config.yaml
n_layer: 10
d_model: 384
n_experts: 64
experts_per_token: 2
d_expert: 192
d_shared_expert: 192
activation: "swiglu"
moe_layers: [2, 3, 4, 5, 6, 7, 8, 9]
router_score: "softmax"
normalize_top_k: false
routed_scale: 5.66
balance_loss: 0.00472
balance_bias: false
router_noise: 0.3
router_bias: true
n_groups: 8
groups_per_token: 4
init_std_router: 0.0197
lr_router: 0.000974
n_head: 4
n_kv_head: 2
head_dim: 64
vocab_size: 5307
norm: "rmsnorm"
norm_place: "pre"
norm_eps: 1e-05
positions: "rope"
rope_base: 10000.0
rope_fraction: 1.0
qk_norm: false
attn_scale: 0.125
tie_embeddings: false
parallel_block: false
init: "uniform"
init_std_qkv: 0.0166
init_std_o: 0.00454
init_std_up: 0.0166
init_std_down: 0.00227
optimizer: "adamw"
lr: 0.000706
lr_mult_qkv: 0.4
beta1: 0.9
beta2: 0.99
lr_head: 0.00617
grad_clip: 0.5
warmup_steps: 358
schedule: "wsd"
decay_fraction: 0.827
decay_shape: "linear"
final_lr_fraction: 0.0
batch_tokens: [65536, 131072, 196608]
seq_len: 512
doc_mask: false
train_tokens: 600400000
steps: 5003
dataset: "wikipedia_en"
Below are experts of layer 6 (counted from 0) of a mixture-of-experts language model. Rows are named router (the router's row for the expert), gate (a neuron's input weights, with its number), up (a neuron's input weights, with its number) and show model dimensions 256-383. Each number is 50 + 15 x the weight over its row's rms, rounded and kept within 0 to 99.
After each expert's rows: a language model's description of what the expert responds to; "gets" lists some tokens that make up at least twice as much of what it gets as of all text. This comes from a sample of Wikipedia text that the model never trained on. Tokens count by the router's weight.

# expert 53
router:30 44 42 49 52 65 54 18 44 82 53 55 57 43 40 51 33 21 41 74 24 69 58 34 64 24 32 73 54 49 51 47 37 49 53 27 62 65 65 43 55 43 19 36 29 33 47 57 42 48 69 63 59 30 47 50 66 41 75 45 15 40 57 31 58 58 68 53 29 47 59 23 45 55 79 44 64 30 54 59 54 70 35 46 43 36 39 40 45 47 35 50 30 51 57 33 45 50 36 77 29 38 20 42 29 44 22 25 34 53 64 34 42 43 51 34 79 46 57 60 57 64 50 72 67 41 46 27
gate1:54 61 49 45 81 73 37 44 60 51 48 53 32 58 56 29 31 56 62 65 55 60 73 46 37 37 60 63 61 74 55 49 54 55 49 57 50 46 71 37 45 35 36 52 59 55 60 57 62 56 27 63 72 47 57 28 75 56 47 48 55 68 42 49 29 36 45 30 54 43 82 66 62 37 59 46 64 58 40 46 64 26 50 48 19 48 48 66 60 50 40 30 74 53 53 52 53 41 52 57 47 56 60 68 58 71 25 74 52 49 45 15 59 37 44 54 67 26 40 44 40 47 63 16 50 58 52 42
up1:56 49 56 71 21 94 49 59 70 45 35 76 72 60 64 70 50 81 49 75 22 46 46 48 39 55 40 92 49 66 60 38 62 37 71 46 65 18 76 40 51 36 51 58 29 55 73 67 39 55 48 60 63 34 53 50 47 58 45 63 46 52 50 60 30 22 26 25 37 65 63 58 47 41 53 40 59 46 34 36 45 56 23 49 37 48 31 26 52 77 64 04 42 61 40 46 45 46 48 48 34 42 65 40 22 21 27 62 72 62 60 42 66 45 31 41 43 22 37 54 47 61 72 57 53 53 58 70
It responds to: Articles and pronouns starting a phrase right after a comma, especially appositives describing a name, such as Lodge, a strong; Sun Amusement, a Japanese.
gets: " a", " the", " an", " he", " it", " "

# expert 30
router:48 50 26 64 56 34 32 65 60 51 42 79 47 35 36 78 72 46 71 33 68 32 43 51 57 52 57 52 71 39 33 49 44 54 54 74 54 62 52 57 69 58 55 59 48 23 48 39 48 43 70 31 58 40 61 30 50 55 34 49 72 40 55 48 63 52 26 48 48 31 47 39 91 50 58 16 70 45 66 45 53 35 39 63 17 82 51 46 45 36 45 51 44 40 41 73 52 73 48 72 35 55 82 57 82 41 38 35 47 61 64 60 56 77 66 47 41 26 35 62 43 34 41 53 32 53 43 75
gate0:71 56 50 55 42 80 57 76 55 33 55 38 31 39 48 51 24 43 10 43 30 76 50 69 38 59 19 34 57 74 82 66 53 35 76 50 92 60 33 56 46 32 47 63 65 69 58 24 79 69 34 42 36 24 57 42 56 59 34 64 69 43 55 64 57 47 45 46 48 37 54 43 62 64 00 40 40 51 48 48 47 28 61 65 42 47 45 35 60 74 43 63 70 47 56 53 64 24 69 22 39 41 67 81 36 57 84 45 56 66 43 62 44 35 61 32 24 59 33 64 60 25 41 54 59 22 57 38
up0:27 38 59 51 68 42 82 57 77 61 51 46 55 34 44 60 56 55 70 59 59 52 35 54 42 29 42 72 34 32 36 36 58 65 72 61 67 62 55 69 73 48 46 70 52 34 65 57 67 21 58 41 69 27 49 62 41 31 27 73 50 51 51 31 65 53 43 43 39 55 46 51 26 42 25 44 73 44 61 54 30 53 37 65 68 61 67 78 15 49 59 07 38 77 59 73 56 77 63 57 51 49 67 49 49 53 32 28 23 64 37 62 59 32 23 48 54 44 62 59 49 51 37 44 58 30 60 57
It responds to: Prepositions like of, to, for after verbs or nouns, and word-initial verb pieces such as up-d-ate, inter-f-ere, ind, int.
gets: " to", " of", " for", " in", " with", " on"

# expert 19
router:27 52 51 48 22 56 70 44 34 68 81 51 47 29 40 66 32 49 39 76 36 59 43 31 44 55 64 74 30 44 35 63 57 32 63 28 31 70 26 81 42 51 33 27 33 21 39 35 55 80 55 47 33 58 57 65 61 44 41 53 70 55 49 37 76 52 57 48 37 17 85 34 38 60 76 59 68 44 50 61 50 69 35 53 26 45 34 51 50 47 61 35 54 56 65 63 27 55 50 73 34 39 22 58 42 71 49 35 57 35 26 42 66 35 45 46 57 51 74 72 46 76 35 68 69 48 54 46
gate0:76 44 20 48 71 97 36 56 43 40 45 27 61 36 40 41 45 64 34 54 37 75 35 40 43 51 34 63 53 59 83 60 55 34 48 49 52 63 70 55 39 27 51 62 71 99 75 55 73 47 37 66 57 50 61 50 83 59 29 58 53 48 38 32 44 47 48 73 59 50 34 63 57 66 27 53 69 33 42 52 40 53 55 72 58 50 32 42 66 48 36 37 47 33 73 51 76 52 49 41 65 35 56 30 62 55 60 59 27 52 80 71 61 63 59 48 71 57 72 50 43 71 33 49 66 56 69 69
up0:56 54 47 72 54 16 29 51 53 38 60 42 17 68 34 68 49 20 75 46 62 30 39 68 20 74 53 38 59 29 20 47 71 61 32 49 58 61 63 60 40 44 33 55 56 50 44 72 53 27 61 49 30 53 63 20 39 18 31 26 47 55 48 38 62 72 45 71 43 61 48 45 25 43 47 51 36 51 71 60 54 54 54 49 58 73 65 43 33 16 51 35 45 47 36 65 47 22 61 38 49 66 71 54 68 69 50 23 63 58 67 40 70 57 43 37 34 51 52 61 64 47 32 57 73 78 59 62
It responds to: Tokens right after line breaks, pipes, slashes or colons starting infobox values and romanized foreign names, e.g. District: Central, ʿAbdullah, Cyrillic.
gets: "\n", "|", " ", " D", "/", " 0"

# expert 46
router:58 43 48 32 49 42 63 68 63 57 32 38 28 69 69 60 41 46 37 37 57 54 25 66 47 47 40 47 57 48 70 55 53 36 42 61 39 58 25 66 65 57 31 42 48 58 28 42 56 68 35 41 42 60 63 40 78 63 74 52 50 51 49 18 41 65 73 71 30 57 46 54 69 78 55 49 46 38 49 46 46 48 75 74 02 70 53 42 51 25 68 65 59 60 65 50 31 73 37 35 67 46 27 32 66 56 60 60 41 73 38 47 50 31 75 32 76 47 84 69 70 61 46 83 53 80 55 27
gate0:58 32 59 44 10 50 38 42 64 59 53 37 43 40 27 47 12 69 49 43 43 42 44 78 35 59 41 25 62 81 60 42 33 15 69 51 28 62 55 52 41 58 30 58 51 52 39 20 79 22 47 60 51 47 67 60 61 50 58 53 43 49 36 59 43 58 30 60 58 51 65 55 56 65 30 57 37 99 51 44 39 64 55 48 33 37 64 43 62 54 44 55 56 37 62 35 78 20 59 35 43 44 46 33 49 28 65 50 55 62 50 43 45 45 87 47 62 30 69 53 68 39 51 41 67 33 68 39
up0:71 49 59 60 59 44 50 69 57 24 39 46 27 40 35 54 68 45 57 58 16 76 37 54 40 66 35 35 42 34 40 56 57 28 49 44 32 19 53 32 44 71 69 62 66 51 61 87 41 45 29 23 43 41 44 68 33 41 31 34 61 89 58 46 47 71 56 45 58 44 44 34 52 37 28 42 72 58 44 52 46 54 76 55 58 38 44 57 35 61 70 56 20 44 52 62 63 45 44 57 60 52 85 73 54 72 47 29 64 40 35 34 50 66 60 48 48 52 64 64 59 42 63 59 52 39 70 26
It responds to: Wikitext heading markers such as ==, ===, ==History==, Early life==, and the line breaks right after them.
gets: "\n", "==", "===", " ==", " ===", "===="

# expert 42
router:43 37 38 31 41 53 53 50 31 61 63 58 54 32 53 68 41 35 32 84 06 71 67 37 51 36 53 56 46 57 81 46 48 65 19 42 43 85 33 50 48 44 39 35 26 36 79 49 76 54 44 55 40 59 39 57 37 51 65 62 18 60 51 46 56 63 61 38 46 56 60 52 79 54 88 68 66 29 52 46 45 66 65 63 29 38 41 46 66 64 31 64 63 32 51 26 27 42 28 50 68 41 28 57 49 37 46 83 28 71 50 45 50 67 77 48 71 51 51 70 65 64 47 69 77 43 37 45
gate1:36 57 39 44 72 44 37 58 48 53 40 52 00 62 50 42 63 60 50 40 56 50 21 57 59 37 57 55 79 55 40 58 84 73 56 55 41 49 36 70 65 30 60 40 78 69 62 55 55 68 41 36 48 57 62 41 75 57 61 54 53 67 39 43 29 45 68 49 51 75 47 54 67 32 58 42 38 59 38 53 38 36 51 41 34 40 72 45 65 67 59 55 41 76 57 54 60 25 13 50 40 51 74 38 55 50 55 65 51 61 59 11 39 39 35 42 53 17 44 39 40 43 49 46 43 37 67 32
up1:64 50 44 56 22 40 41 26 61 68 38 64 49 46 48 73 42 54 58 40 46 27 24 62 80 49 61 63 47 51 24 54 45 45 49 48 77 57 50 54 63 47 58 49 48 59 68 31 36 56 28 46 80 26 43 47 88 60 59 31 49 58 48 59 64 18 43 52 68 14 63 41 41 64 46 49 27 49 73 50 16 56 65 38 23 61 47 46 74 35 41 53 51 60 46 60 63 54 31 39 59 57 39 54 32 70 36 35 67 58 47 29 66 26 36 50 30 34 44 71 62 74 51 53 44 74 55 62
It responds to: Closing parentheses of life dates, line breaks after short descriptions, (born, coordinates °W/°E, and Senior career* in infobox-style entries.
gets: "\n", ")", " (born", "°W", "5)", "6)"

# expert 18
router:27 72 77 49 63 60 56 71 31 37 52 64 28 38 33 42 58 36 46 25 61 36 73 67 48 40 42 59 36 81 69 09 68 22 42 47 65 29 70 39 32 36 56 82 68 56 37 73 46 35 46 71 37 56 53 45 39 46 55 63 61 45 50 52 25 50 37 55 48 39 64 60 37 51 61 50 39 69 30 66 62 49 35 51 58 30 45 92 35 66 31 68 64 39 51 61 77 69 39 63 48 82 57 57 32 65 47 61 33 22 77 55 52 55 63 53 29 56 53 38 18 50 79 60 53 78 75 45
gate1:40 56 44 11 79 58 29 65 43 53 41 47 48 40 36 47 30 72 47 79 54 48 57 56 41 65 29 43 75 47 53 39 74 67 28 38 26 77 34 69 66 49 43 49 78 99 36 46 57 55 44 65 64 54 58 50 58 75 68 54 40 34 37 46 62 60 28 65 70 64 48 49 56 33 53 34 62 55 53 52 69 51 61 46 44 51 87 56 67 44 51 46 48 83 44 58 62 56 42 72 64 58 54 31 31 79 57 71 59 49 70 46 61 40 45 65 62 25 69 70 50 42 56 48 57 66 45 56
up1:59 28 57 72 31 78 51 39 94 42 47 32 38 50 49 43 62 60 60 35 20 50 26 53 53 37 65 47 43 73 35 39 45 34 74 48 59 37 76 25 32 40 44 25 26 40 83 45 21 19 44 49 35 29 65 58 60 35 45 41 63 27 43 49 33 33 78 38 44 56 71 41 50 50 61 55 57 61 54 45 34 44 22 35 41 35 21 28 21 65 32 40 35 60 48 85 43 49 59 57 44 54 42 35 60 29 56 71 58 28 49 37 66 29 39 19 52 38 53 61 42 75 62 64 79 47 48 49
It responds to: Inner syllables of place and personal names, mostly British, Spanish or European, e.g. Arm-ag-h, Mel-ill-a, Ed-mon-ton, Aston Vill-a.
gets: "ad", "in", "ip", "ag", "ill", "ig"

# expert 28
router:63 61 52 71 48 70 26 68 40 23 52 56 51 50 68 43 31 69 67 50 73 51 57 72 22 55 48 43 68 40 48 52 54 51 35 32 43 41 39 58 26 26 60 59 56 60 40 18 30 42 56 71 61 72 54 24 42 65 49 70 49 49 74 29 40 59 72 59 26 53 34 16 58 70 34 19 45 54 56 15 61 35 77 34 60 82 68 56 53 53 55 69 50 55 40 36 61 66 59 44 39 46 59 59 51 66 79 55 64 38 75 74 54 56 50 53 58 58 45 27 65 31 58 42 42 38 65 71
gate1:34 60 51 49 74 87 47 50 42 24 51 55 33 53 26 45 61 36 61 38 58 57 38 70 33 30 52 66 83 46 44 43 49 66 63 60 47 74 72 62 64 49 41 42 74 68 37 66 27 47 47 68 70 31 46 47 71 44 54 38 74 56 63 43 39 48 43 55 56 96 49 43 51 31 54 42 56 54 62 52 60 41 47 70 24 40 63 36 46 37 44 41 45 68 69 64 98 42 42 82 28 54 59 60 30 80 39 43 59 21 51 49 37 38 44 40 46 41 62 40 47 67 32 39 53 61 65 35
up1:36 58 48 78 47 54 66 43 46 60 26 37 82 73 82 44 59 62 53 38 33 44 26 56 37 38 60 51 42 40 59 73 46 34 68 53 88 18 39 44 42 76 63 28 49 61 69 58 68 41 45 52 50 14 72 30 22 60 48 59 57 71 32 52 19 30 66 61 56 49 52 34 28 60 73 61 64 60 54 55 28 47 55 38 65 20 33 15 72 63 45 32 48 54 54 49 17 30 29 40 63 41 43 68 38 23 62 56 66 45 56 44 62 76 41 33 25 24 29 67 50 62 53 62 75 42 60 66
It responds to: Short vowel-consonant pieces inside words, often after s, w or t, as in Sp-ot-ify, back-up, ent-it-led, s-port-s, in music and sports articles.
gets: "ot", "it", "op", "ut", "un", "f"

# expert 24
router:84 50 54 40 33 59 35 71 57 76 57 28 49 44 54 43 46 55 69 68 12 70 51 32 41 57 83 43 53 24 39 52 44 69 46 59 30 59 41 61 58 37 60 27 58 35 44 48 39 45 52 41 57 54 57 58 80 30 51 64 43 43 64 78 72 36 55 65 34 55 59 43 51 68 38 81 76 40 63 62 37 39 45 50 52 60 44 78 34 63 53 52 37 34 39 54 39 51 40 66 50 63 43 45 54 35 50 29 37 64 52 63 29 65 49 60 38 46 61 62 32 48 49 34 49 15 30 81
gate1:51 76 44 50 60 54 34 56 48 46 54 53 17 61 52 59 29 78 46 46 40 54 40 67 58 84 35 67 72 50 40 29 72 58 58 45 26 67 61 61 63 55 58 53 78 91 30 51 47 69 47 53 80 51 39 33 54 42 42 63 60 60 69 42 35 30 58 67 48 46 68 48 58 29 44 40 52 52 46 25 77 58 54 52 57 67 53 45 48 28 62 43 40 48 74 26 44 32 41 80 33 73 49 51 38 61 56 45 60 52 58 45 48 43 58 68 45 55 54 57 55 50 33 47 29 49 55 41
up1:39 35 28 58 48 74 39 55 43 53 31 61 63 50 62 44 55 63 38 82 52 31 47 58 66 01 68 67 28 40 36 72 51 44 44 52 87 63 68 47 53 22 53 63 46 53 76 47 47 17 66 57 44 27 62 41 44 62 50 49 54 48 42 53 46 33 44 47 55 65 32 08 56 82 57 65 45 39 46 66 20 51 25 63 30 20 50 42 53 47 36 38 54 65 35 50 71 50 69 43 50 36 42 49 42 48 31 54 33 35 54 32 63 36 16 51 44 41 45 59 52 68 72 59 56 46 77 64
It responds to: Determiners after prepositions or verbs, chiefly the, plus 's, its, his, their, before nouns like population, same, first.
gets: " the", "'s", " his", " The", " its", " their"

# expert 56
router:75 41 23 86 42 36 38 37 72 63 46 73 38 33 52 30 31 49 57 45 54 62 21 41 52 38 63 21 59 56 70 51 47 69 36 40 33 61 52 33 68 26 60 75 43 45 66 54 47 64 46 30 70 44 30 52 61 40 53 52 74 48 56 63 61 73 51 43 51 34 33 30 59 62 31 51 53 46 46 21 69 52 35 55 46 84 87 43 52 49 51 48 33 54 53 28 38 46 73 71 40 27 55 60 53 58 38 42 45 57 32 35 40 54 60 41 35 76 63 39 58 39 45 32 44 31 67 34
gate1:44 64 68 36 97 63 41 73 27 41 36 34 23 32 57 46 36 67 52 28 55 59 45 87 35 44 57 60 71 42 32 43 79 65 51 54 42 69 50 68 37 38 46 41 62 73 43 64 47 49 54 75 61 58 65 40 43 60 59 25 54 59 82 42 43 60 39 70 66 50 52 43 60 58 71 13 48 57 44 32 62 37 43 66 29 33 44 59 70 45 49 67 52 54 73 79 60 28 41 64 40 83 53 48 39 55 45 64 67 21 45 23 41 33 50 37 51 38 52 33 59 64 34 39 69 62 26 47
up1:60 49 35 59 29 72 39 35 61 65 22 54 79 47 52 43 70 70 50 70 47 47 32 46 71 39 19 54 51 58 30 41 56 56 66 52 60 68 56 29 48 33 40 45 44 54 86 33 32 57 51 55 37 22 41 48 38 54 49 53 51 56 27 55 20 18 61 44 19 31 67 25 49 65 79 41 11 59 49 70 09 53 66 51 45 36 40 50 29 56 35 30 65 65 52 54 48 40 57 58 55 29 49 54 24 47 43 53 26 34 66 43 66 14 51 44 42 12 48 53 36 79 67 24 08 36 55 67
It responds to: Verb endings and stems in running narrative, often after was or be: bringing, tended, leave, repeal, defeated, goes.
gets: "ing", "ed", "s", "es", " have", "ered"

# expert 13
router:90 31 58 47 65 40 47 49 58 39 46 22 53 84 54 67 35 54 64 56 26 57 51 39 53 63 68 59 28 42 46 41 58 43 51 63 38 60 53 43 53 68 40 50 49 77 37 46 75 44 61 54 63 45 58 37 61 45 25 29 15 47 64 48 66 39 55 77 18 57 39 93 68 72 33 52 44 51 62 65 41 29 57 41 51 74 49 73 47 60 55 45 41 50 52 53 57 64 54 33 52 74 51 33 54 51 57 85 48 68 41 56 22 33 63 38 44 31 67 56 53 32 49 37 32 59 42 52
gate1:46 36 76 53 60 73 53 46 27 63 48 58 21 47 31 05 47 54 41 53 56 61 59 64 59 52 65 80 59 65 38 65 43 77 26 44 39 47 52 54 57 43 64 39 65 38 64 71 27 65 58 51 67 39 47 38 56 45 51 56 82 65 41 54 40 45 71 55 48 68 62 48 50 46 64 44 44 58 52 35 57 54 44 67 35 62 63 68 48 26 66 61 38 47 65 45 55 54 27 63 26 56 38 41 54 63 44 68 61 58 53 31 40 53 49 78 63 63 69 28 53 52 51 46 32 74 71 46
up1:31 59 43 49 22 36 39 44 79 50 47 36 61 53 83 33 80 63 56 44 29 18 07 70 48 77 48 29 60 43 37 53 53 33 54 29 75 34 48 38 56 53 58 78 42 72 65 07 24 46 60 39 24 24 50 36 58 59 61 58 55 34 65 53 47 32 62 42 57 49 53 35 40 39 60 41 26 39 33 60 44 55 45 35 46 19 62 39 45 66 43 52 62 46 34 72 48 50 52 43 62 12 45 67 20 28 44 34 36 51 76 25 55 56 45 36 53 22 39 45 55 68 51 68 52 54 54 57
It responds to: Words after ordinals or numbers, such as and in 16th and 17th, unit pieces like m, km, hours, and articles before nouns.
gets: " and", " a", " the", " his", "th", " an"

# expert 50
router:31 70 70 37 62 54 40 24 48 61 49 59 63 81 72 53 72 50 66 42 32 22 47 44 60 45 41 51 33 44 40 38 50 45 37 49 40 13 54 48 53 44 35 36 36 27 51 49 47 44 48 41 40 48 45 32 38 51 32 49 20 52 35 29 51 30 70 30 61 59 77 67 25 39 78 53 56 52 66 79 58 36 63 44 44 15 59 55 24 41 70 63 53 41 67 69 38 65 48 58 57 57 37 55 31 60 51 58 37 27 33 45 52 31 43 37 60 46 52 60 20 42 54 43 58 45 42 52
gate0:63 55 51 37 51 80 21 60 55 49 61 22 56 68 42 53 19 57 24 38 78 31 57 83 22 81 55 38 55 64 76 54 35 51 66 49 49 47 56 35 50 30 62 74 70 72 90 32 28 41 58 51 26 66 48 72 46 61 48 59 51 70 30 51 76 31 51 35 39 46 47 39 40 59 34 50 63 54 21 49 43 53 77 72 24 37 59 48 46 72 35 51 49 46 52 37 66 69 61 36 59 47 68 62 00 33 76 46 63 64 39 45 37 71 81 41 51 45 40 30 61 51 55 79 61 35 99 35
up0:51 56 78 50 66 47 28 59 66 72 55 33 32 42 53 70 57 43 87 48 61 66 33 50 39 77 51 76 33 47 34 59 52 58 48 54 40 84 40 70 64 63 29 56 48 62 65 37 30 60 53 55 56 38 54 53 44 27 50 49 41 65 72 47 55 56 72 45 41 76 71 38 24 43 36 60 62 48 31 64 37 46 59 61 55 60 47 43 46 51 33 34 34 36 74 72 31 20 42 78 64 73 47 50 34 53 54 57 54 41 63 28 56 71 49 42 46 31 60 46 55 57 31 54 70 51 64 57
It responds to: Surnames and middle-name pieces following first names in people's names: Smith, Jones, McC, von, the (John the Evangelist).
gets: "'s", " H", " B", " R", " L", " D"

# expert 15
router:26 44 41 16 28 82 32 33 40 75 49 76 68 51 51 31 54 34 70 40 77 61 51 35 82 34 32 58 45 64 42 58 35 54 41 27 52 46 40 67 41 68 62 14 23 42 57 44 56 33 57 41 50 13 40 77 34 34 52 38 35 52 51 53 33 32 53 52 38 79 81 38 39 24 52 60 41 71 47 61 43 66 41 64 28 08 38 47 59 37 38 46 72 43 64 51 37 38 53 58 56 49 38 38 45 28 42 58 31 42 32 31 55 43 29 27 56 43 44 61 37 39 34 52 69 69 24 81
gate0:96 38 38 45 46 42 51 60 66 64 55 22 24 85 29 59 39 23 23 28 36 61 44 60 39 41 56 58 54 71 70 58 53 52 61 62 50 49 54 75 38 46 39 52 60 48 72 32 85 23 56 53 56 55 62 29 60 38 44 62 61 56 50 25 42 52 59 74 71 40 45 57 67 62 27 57 46 47 58 40 49 46 57 71 58 41 38 45 71 82 53 20 65 61 53 46 65 30 39 35 47 43 80 43 51 57 55 39 38 67 61 40 79 58 26 49 50 68 41 25 48 52 75 40 54 44 83 56
up0:59 38 72 63 99 56 57 44 24 69 38 42 39 71 58 64 38 39 36 63 63 64 52 42 49 67 30 71 62 43 23 51 65 51 28 66 36 55 57 54 51 59 82 42 34 67 52 59 51 65 68 56 49 61 17 83 44 36 56 34 57 41 53 37 33 43 66 40 39 41 36 41 09 60 35 21 72 57 57 40 36 73 69 36 46 39 45 58 29 42 46 46 39 61 36 58 61 46 38 33 47 37 49 18 67 54 49 29 21 45 37 60 40 41 47 49 62 60 25 44 56 49 60 62 68 54 71 53
It responds to: Occupation nouns and the and joining them in biography leads, e.g. politician, producer, actress, author and actress, plus following of, that, who.
gets: " and", " in", " who", " that", " of", " for"

# expert 45
router:31 41 57 52 38 37 40 58 36 33 68 55 42 58 42 46 87 58 64 47 26 73 33 54 53 58 33 28 48 70 63 24 69 69 50 35 63 68 42 72 69 70 50 33 59 65 63 59 56 74 51 43 41 42 55 59 44 39 57 45 47 72 62 23 68 67 51 72 71 60 45 69 42 32 47 51 65 31 65 36 24 30 32 54 25 47 55 34 40 39 65 62 47 68 56 56 36 60 49 74 34 44 59 37 54 39 54 32 38 67 63 38 52 37 40 65 70 31 31 64 58 38 53 71 75 62 18 63
gate0:54 27 41 59 69 48 53 47 52 47 56 24 58 56 45 53 40 45 33 29 57 64 31 76 32 34 42 34 40 50 32 52 92 39 50 47 47 50 60 58 35 64 52 51 68 61 48 26 57 38 38 62 52 12 73 55 58 65 41 51 62 53 66 49 37 63 61 49 45 45 50 49 56 38 25 43 39 51 82 48 54 36 53 56 50 43 42 46 63 81 32 72 59 42 55 50 51 41 59 59 70 18 55 58 56 62 60 40 76 32 47 12 70 52 51 58 46 63 16 35 58 72 31 55 68 19 74 45
up0:46 32 49 45 56 61 23 46 61 50 39 50 41 58 45 58 36 65 41 21 46 58 42 60 53 15 52 50 51 48 60 53 29 50 28 43 38 26 51 53 73 68 49 62 56 60 48 34 23 37 56 53 30 40 55 42 44 34 28 47 42 51 37 55 44 67 54 37 49 53 39 21 24 21 28 77 61 33 43 70 70 30 68 50 49 55 47 53 53 58 34 56 43 58 47 70 52 25 45 53 57 70 85 39 33 76 56 38 54 22 59 01 63 28 49 71 45 59 48 10 60 26 59 58 62 43 52 18
It responds to: Relative and demonstrative pronouns beginning a clause, especially which after by or for, also that, where, it, he, and table pipes.
gets: " that", " which", " |", " he", " where", " this"

# expert 26
router:59 59 61 53 49 71 35 48 41 57 50 54 44 46 61 62 59 47 47 35 57 47 64 30 52 59 65 32 39 45 77 59 40 68 72 52 67 42 45 48 33 40 45 71 69 50 62 44 32 64 64 48 47 43 33 39 36 40 65 76 81 29 24 39 21 43 59 16 38 26 79 21 41 51 45 43 52 33 29 24 72 61 24 44 43 46 65 45 50 45 40 54 35 67 36 24 61 50 49 56 50 30 49 82 70 59 36 38 55 21 40 56 41 59 44 75 57 68 28 49 45 56 38 61 50 13 81 40
gate0:54 60 22 60 59 55 63 75 50 54 39 35 61 64 53 56 47 60 12 33 69 79 59 59 46 44 76 28 49 94 50 48 49 38 64 60 46 50 44 44 36 55 17 62 69 64 59 45 50 49 33 78 47 20 44 26 64 60 30 60 60 35 52 54 57 56 55 54 48 33 38 56 54 49 50 39 72 66 71 38 32 51 50 61 41 51 58 46 48 52 47 52 63 47 51 41 79 56 74 41 58 40 54 41 57 19 74 86 55 64 46 34 54 48 66 48 85 54 53 54 51 43 70 60 54 34 71 43
up0:50 44 46 66 84 33 55 91 50 22 57 46 30 51 15 90 68 53 45 66 36 80 44 46 40 26 41 53 47 61 41 49 54 40 47 44 69 30 11 78 29 53 47 54 73 65 52 56 37 49 47 56 60 32 61 74 30 40 28 49 42 38 60 61 44 56 74 47 54 56 35 15 50 73 24 51 59 71 59 39 54 33 33 57 78 57 65 55 22 44 58 47 39 54 51 56 53 21 48 32 62 58 85 61 70 51 19 53 52 58 16 47 60 43 54 37 07 29 73 41 40 74 52 63 69 43 61 58
It responds to: Verb and adjective stems in narrative prose, often after was or a syllable: such, known, thought, deceptive, sunk, destroyed.
gets: " be", " such", " up", "ing", "ed", "ink"

# expert 20
router:21 34 69 26 23 59 65 31 59 80 66 53 54 49 24 61 25 20 33 72 37 54 28 38 54 27 52 63 57 57 42 75 44 34 42 29 50 81 57 73 52 36 26 33 31 30 40 60 55 67 61 47 61 43 63 72 49 44 59 48 55 51 31 24 72 62 64 64 41 45 67 25 27 66 61 43 52 46 55 70 63 78 55 36 56 26 26 44 50 53 40 57 52 54 67 50 46 45 50 69 35 25 25 51 39 52 58 31 46 36 40 22 69 40 45 27 57 56 44 67 28 49 22 58 69 51 32 40
gate1:53 71 41 47 58 35 42 56 32 33 55 41 07 62 64 49 29 61 66 60 33 59 59 73 51 65 42 66 73 52 65 31 41 76 66 65 54 50 56 57 81 48 73 77 62 88 52 51 28 31 36 77 60 46 39 28 47 55 57 64 68 60 44 54 45 45 55 72 34 55 54 59 41 48 47 58 55 66 22 25 40 51 67 28 30 81 66 44 50 09 56 63 45 54 70 38 66 43 33 54 54 60 49 45 35 44 32 68 63 44 54 34 49 56 38 71 55 40 63 29 57 43 48 32 42 38 49 52
up1:47 63 44 17 17 54 66 37 46 79 67 31 81 57 65 38 67 59 48 54 56 26 73 72 49 41 62 85 25 60 40 55 54 54 65 39 66 64 47 15 81 33 55 59 44 53 49 49 13 22 83 52 41 40 56 56 49 61 36 37 56 45 40 53 40 39 49 59 58 90 27 50 44 69 41 56 50 60 42 44 08 49 69 60 33 64 64 38 50 42 50 29 32 37 42 58 64 76 57 36 53 56 65 34 59 28 40 57 56 54 53 33 80 36 48 60 37 49 22 18 60 41 65 55 52 75 47 78
It responds to: Tokens inside CJK text, Latin binomial names, LaTeX and table rows; also first names like Charles, Edward, Thomas.
gets: "|", ";", "\n", " =", "us", "1"

# expert 48
router:28 39 52 58 40 61 71 56 47 63 68 46 53 38 16 77 39 29 38 57 44 60 21 26 57 57 30 46 50 63 37 54 41 30 43 23 39 74 43 75 47 58 34 33 28 36 44 56 67 42 64 54 40 35 63 65 49 41 55 53 46 49 60 26 69 49 50 67 21 47 58 21 53 48 71 52 57 55 61 54 57 57 54 51 47 19 22 33 50 51 44 38 71 64 73 50 39 28 58 65 40 53 40 47 37 40 47 25 28 52 39 42 62 49 48 38 56 58 48 61 43 47 34 56 60 45 37 35
gate0:71 48 40 52 62 77 38 25 46 59 56 16 84 41 46 35 40 65 49 38 43 37 53 52 19 37 51 54 49 77 52 66 59 34 84 73 79 50 38 54 82 32 59 65 89 54 65 30 75 37 28 47 58 08 72 47 62 55 33 66 51 45 42 49 48 40 35 53 51 52 56 61 69 61 29 61 47 65 51 34 62 51 73 75 47 04 48 40 72 66 34 37 69 56 60 47 62 46 57 23 66 55 64 65 33 49 55 60 36 66 59 46 51 35 55 56 45 50 48 55 59 31 59 51 50 27 87 59
up0:40 39 61 45 78 48 46 53 53 44 53 38 21 40 49 81 29 37 49 47 59 51 46 61 34 70 46 55 46 45 35 46 40 32 32 40 48 45 15 64 50 73 58 30 41 48 62 61 59 46 66 51 50 72 59 48 03 38 47 34 43 59 51 55 37 74 63 54 35 63 64 37 35 43 43 39 65 59 61 49 65 67 33 30 56 53 44 58 58 52 67 43 62 76 61 56 53 31 72 74 71 51 42 56 68 45 63 21 58 43 31 40 54 48 22 70 64 51 44 60 53 64 35 67 65 65 39 42
It responds to: Table pipes, list dashes and line breaks in sports and reference tables, plus See, =, ', and copulas after names.
gets: "\n", " |", "|", " is", " was", "',"